python train.py --num_hidden_layers=16 --hidden_size=256 --n_experts=64 --experts_per_token=4 --d_expert=64 --d_shared_expert=0 --hidden_act="clamped_swiglu" --moe_layers=[0, 1, 2, 3, 4, 5, 6, 7, 8, 9, 10, 11, 12, 13, 14, 15] --router_score="softmax" --normalize_top_k=true --routed_scale=2.5 --balance_loss=0.00244 --balance_bias=false --n_groups=8 --groups_per_token=4 --init_std_router=0.0152 --lr_router=0.000463 --vocab_size=16384 --norm="rmsnorm" --norm_eps=1e-05 --tie_word_embeddings=false --optimizer="muon_variant" --learning_rate=0.00271 --beta1=0.93 --max_grad_norm=0.5 --batch_tokens=65536 --max_seq_len=1024 --train_tokens=222500000 --max_steps=3396 --dataset="wikipedia_en"
Below are experts of layer 7 (counted from 0) of a mixture-of-experts language model. Rows are named router (the router's row for the expert) and show model dimensions 0-255. Each number is 128 + 32 x the weight over its row's rms, rounded and kept within 0 to 255. Numbers have three digits each.
Before each expert's rows: a language model's description of what the expert responds to. This comes from a sample of Wikipedia text that the model never trained on.

# expert 3
Determiners and quantifiers
router:100090111139207171145185169168143138115165179126149075145152169115111131106095175155103138122121090106135148091149183114166139135121082134123100075163176101151148163135144123157123106087114150082102142129068120117199121066169169095173101097148136071193160072135090125102142153101134155082167099091085106158150087085159110171108073098124130131106134148153130126119103100082117099109139122176108121101107136178171191050133148136178175096112126103153106114120125133187167143093089163070124090116098119143066104144117092133147124142099185154138082105158107143065118154094169159112123128130167156160087163161132132163097108151153097151106156126157107133145163115096097130147110118142148149163097131107128167219197087147100104140046104155099147104098095092166119183093064197

# expert 38
Inner word syllables
router:148127113205181154136065095093149112132091162089156158086136082138084153154064055120144118136098176065065109098151116100083146115147137059126179117184153114168106113155185162121145125090119146193118082112102120076151135099102104160084132088121138167120209159141163090107163107092088124142095099142086109095102165098124115147116155100168135105141125145130040106113081133117139138157154140147133112151131160122088072024135094145104152159094148084184172080141141149182105197102149129149107118151106064166148128105093169055137141171106125066083161103149159144138092105149091113130128108158094150096076062178142107096166138120118190108153092124145108113108171164164153128129097114135128139130137141150104132155120111179095127058137134149147165101129135081108147130125154150

# expert 63
Prepositions before noun phrases
router:115174150127128111145164171140069109112162108141155129105115134096071149178081201146068098146115122136173122116102112199073122077099118107117136086138114108099147126130145147158175122130147121057165126118129070128166159149221170106134115145142173153174185156169160151118155136099142192106129117097159074162161107070096099139162156083172169103099128139159157170134141067122119119184113159133128121130151106134094130107058110111132149161120123119151129143101099103177134148110123138089126175091122105119136194124188174146140167172132174106113051125122157108077140186111130159085108115075161114177137076128123116135072146163213094148079174095123156141150130066106145075143092101110110154087152104172130174183148114185154086140151103115186145135170157113132070119114076150

# expert 26
Infobox field labels
router:119174140147149130075129087127154152063124126098133155145060122114054187149131110136064105121140139147161060099199127160168161170128132101113097118109113158086128132182176174113128128136140079120125092126177152126133123121159151172142152169085140137117110142160099090155128112097159177133143094103171127115139151076118081134080163108135080115074108131187097130195126111163143153134113051113165124147095153175166104079137060155119054108111121129127148115193074086131112094024137145191135121156173140179150125141095112104124139133097158157098208134142190167188119167120105172106165128125164128134163160146110141110117142112128111148099141170151079136173087087146180158126076092118080149149181089109118117158108089118180171101114118095190091139097140105101134124185115110

# expert 11
Line-start table pipes
router:137145158102133132123096087114117046166118116173122146170134096105159167175093130145110107164127099170115139113124156162133124088115138103137120112143078139113141157189119076187126186152098087103121134134174111151091116122130162140122159151125173110159103156106152089134118171111144108123175078069119085082206155070104101146198118147125164136138092115114092187139123091174165120112129117134144147160087185153083080112113143162100117152102128121097149118165154119079118098181110090125135118102132081123152132091097193194080109126184089138209075127156099094139179100084136080155121090146072087143139173126093160154106103063117142214143178092161124113121061077113176106113089147154136162119114116159142171126189090109072143143173058123151071119132169110149136131112068153

# expert 25
Plural noun endings
router:119075063106108145116140094107162125152138130154147129102185168102137088059139101151108110072116092113115168122117148147166127181098157146128102136113128127164126188095124180093122089180100113168160162116128137167139095189072171105117141106150151143207143183073128129131128127199120097129091157120130155089142052146138132077084150071112106125194111104096161094168153183107106105145120151111131112071137117095105188104159166110137063082110126154167145135138172104179149125122098152118158129143137073076084173138085084092149192126078092122141102120071103127141122143110158138143203134161112140175132157144142096126146113111132153140126097212132174124138160138114155083113183095138154114114076124091069092125070134081160130151161182059078146134120123124176153102151196170

# expert 57
Infobox units and symbols
router:138182139103128098076085149137144141077144188145148097150121107101125143090147159131176088148124103166111059148153136161167088158127130052086106134134077144150127067148100098132076091060175115178129158184078108139190104117130127131116111150103162115115055177094093128093135145175107111095066144187134154129154146088123183128096148087156127171136131129137126110159087140161161080092089082109170132115121175142153117101117122073159152096142136188175118194065151101124132129159118158118139176187102040127134090178088102162117101083176159132181096113149076122168137130157123206151156128171150152163174097134160082071083181104143118113118121104157064102142132118151140130150125110108095166104167101153125090090114089101076107103147141106122112136163117077138166115138090085

# expert 47
Sentence-opening connectives
router:093111150137073108142127125127189138143105093155143110148051171133160059133089132090121170156144121143100100124159132084130113187123172054112107111159097152100103141127147152109102187127148151128118130125159145105175154143119085119082185163171127062126081052084114118143096125116125103149152137104121152138103102168192130125081092134103129138135119188124141149182032078156136068163174140154165144155136101141130120074103138088117112169128136125100094152102158163150141123167096142143111065173120142118151141083065117153182109082144142138132129147121147140128124123159178149167121115146105119156108065045081092098113138106106112130182105133106193118141117080127122184123109194196091057147120123131143081153153041126095092151060139132093146141154107169124134194121059105

# expert 45
Sentence and paragraph openers
router:160122160164204108203128172122187165203123141146122184130151114110120144158132173130084191077158126080100081170159182122072133101127157096105126153141104078110121138150151118151118063068115155142117166181104170117055121138120103134166127125129144138169108114115117095102110106116175157129168094103119124148155116152129079132127110140098160141178133156167162082095087171160122146134150152159130109166129064135098118084192211074140173146109088138098157132090140184108090144185121078171072139142155093098171144112190116154115083129137172133113145124135123167101103180123140146138119099160102111064153125139133154173153197123079128115090132094135131123131120069065073115122165147122118171117135072160138148182148118103148124192080085125147141163145131064148147117201120170

# expert 52
Countries and past verbs
router:081145162122073111063140170109088148170095111106182135134128082147145098127131159095123078130148120146119163158149141094139108072146088119102129119076151120108071139198092092144082115118176112124073109171080119112119115143162133110191073160135106124090118143150097171105151093087072150132115166117137113131109069130089111134131074130211130105155136112145167115087146181118162080119086136112184154056165081084118094132146111088135142175108120082090107174113186099082123119140175132115172164151110138119124079157094195082143173188084141130098088128147143140119114138151111112130104113159110138099140049100115163205166025126163175132111138093146097146088136187128122148107137084101180137140103109134128147143134129107148138119133128126102073095091170189085126139190063086

# expert 31
Year digits in dates
router:119093162135094155106103081084130116100091134120108105150146137177179177150066097043095191092134132119136176162115136097086096106066146160155106135082152184111154125131118138109143111157151147097135128172193202120082112131163201092158137072147085159102149125101182104151176116109093125140094124119199104105213104101181142138093115089166190104112176114101155089109092150142126105118146154180086135136149066213117154164135115184154110158104152123109117162096168136182073092140104155084101128070171139140122130128153117132139109128122113100080088134184118117120120204132153113133089131135154130128118133106091133141098114118192084077131172141114163117143141121159071171158170112204139173121160165158176117146128105145164161111153133077095134087113108155091179093151128110

# expert 54
Film and music vocabulary
router:134111148094083126132153111133114137154146151136158165156135117127129181090164130093026163112119110105117142090059100091142149098179163155118145186121129140110114147110154153140129068146128139145139103081172124154144156159096192182170165101104131154134123115121155121124147101178088172119090182152136111141086083107093172085157100090096135192145108122131104177104151138059079145158123062127132218145079146114154138132181092115107120099083125125081144103129089161095114166104137090206107114152158123151133096163106169149110137146087086160079104124093099103167081129097062123171181152052149131123141140113122138133205170099091121127119125143117084135141182085120156125125144148121136055120158131164089114160102154174133139180106201046096129096101070147096113095168098165

# expert 50
Quantifiers and word pieces
router:140178118133163156154132110163179144155117102118160125171110188143159175046097097227139161195067106140184086153152111128155130154129082146173105124174094125165169128089081143068181128127116131132137122137150115075155165100162115138201164158138087146142165083077132178060163096115155125099142135178091118139101124104173189154153104105113168104146119203116087138085165150112144143090091144124147165161187080152177143084123104096090172172146125132112115103125092118192130192074120069122126117105108135151105164120122115156130125109027115134101101091142126139147144099117141093088102142169080090129128129140106140099150086147098103088153080120162087118168147130143141118151134131169152124098139151084179166134121095111088119165085169115135120161088072113149159157095188106

# expert 14
Name-to-number separators
router:175119104145105083160179068130101088083106134159088132142071136129145126138166117084135085078092142144178120161049070131163145105113086205066104110141142165135168092125111111109132140141086180116173112105182128175142150135192129137141143118128044167115135121105121165123131121133138185119075098169108145113103138155142187125097178103116108158105131171125157149100136126143105106193146155162084161141090099119146149174100159127156025106161114183122096114087148156106166138085166127112158120154117137059134155149176144155164136091158092130168168133085159126123105106137088093120113134081187157124118126150099094066150177101109157149103138135081121101150149114114054130158176112052079131093135131148106162092118130077147153156144118159133194140128181154079051100102162156

# expert 58
Short name fragments
router:185138116069104173100101179153153116124168142078163147134118092143160137171125045090099148143133132150134136135122129131134097164080102112096131115117137150153108174206091130142129132124131094154159157169161082116166079164083129179098123185093110152203089119137101075119193105115124126155106164099082083094181129148097156111149180083072090132152187124094076087192129131112126107098149122165076149100105155121162111157145142165087145138182167093187110156115119162088121123138104094104118091127168112112139197126077114179077151113141146164136100051149122141087141109133170080153111114172085078129144208137179146147098118142123132183129168062114136147108102182178205160132133146086156110151101131138172142155157154094098143133144079127146092164153158155175154168164122113

# expert 9
Line breaks, formal connectives
router:132136157130114157131073131100093117141082080194144106147129117109129099107091092161143095146159122160134080157152101145182196230138044063084111099073145176169117144145110115089128107081091135138104104117169158117128106134142091094058112101128199118205142122105182170161149117128147116089138177090162148100029123122129106159142137155155100105164181111081126084169140110165171093127093109134120111118123111124078179134126091094102134104121123103131106088082105116162172164147055135131138125143126111150117175116098073113169105159164116138142089090058142196159120170212151173138141129153154135126151137149120135101073104144109109163121081115141149129185161109094149111094090092142118188159129113085093118109113124104089075128113170081156157120135169142140115196132161121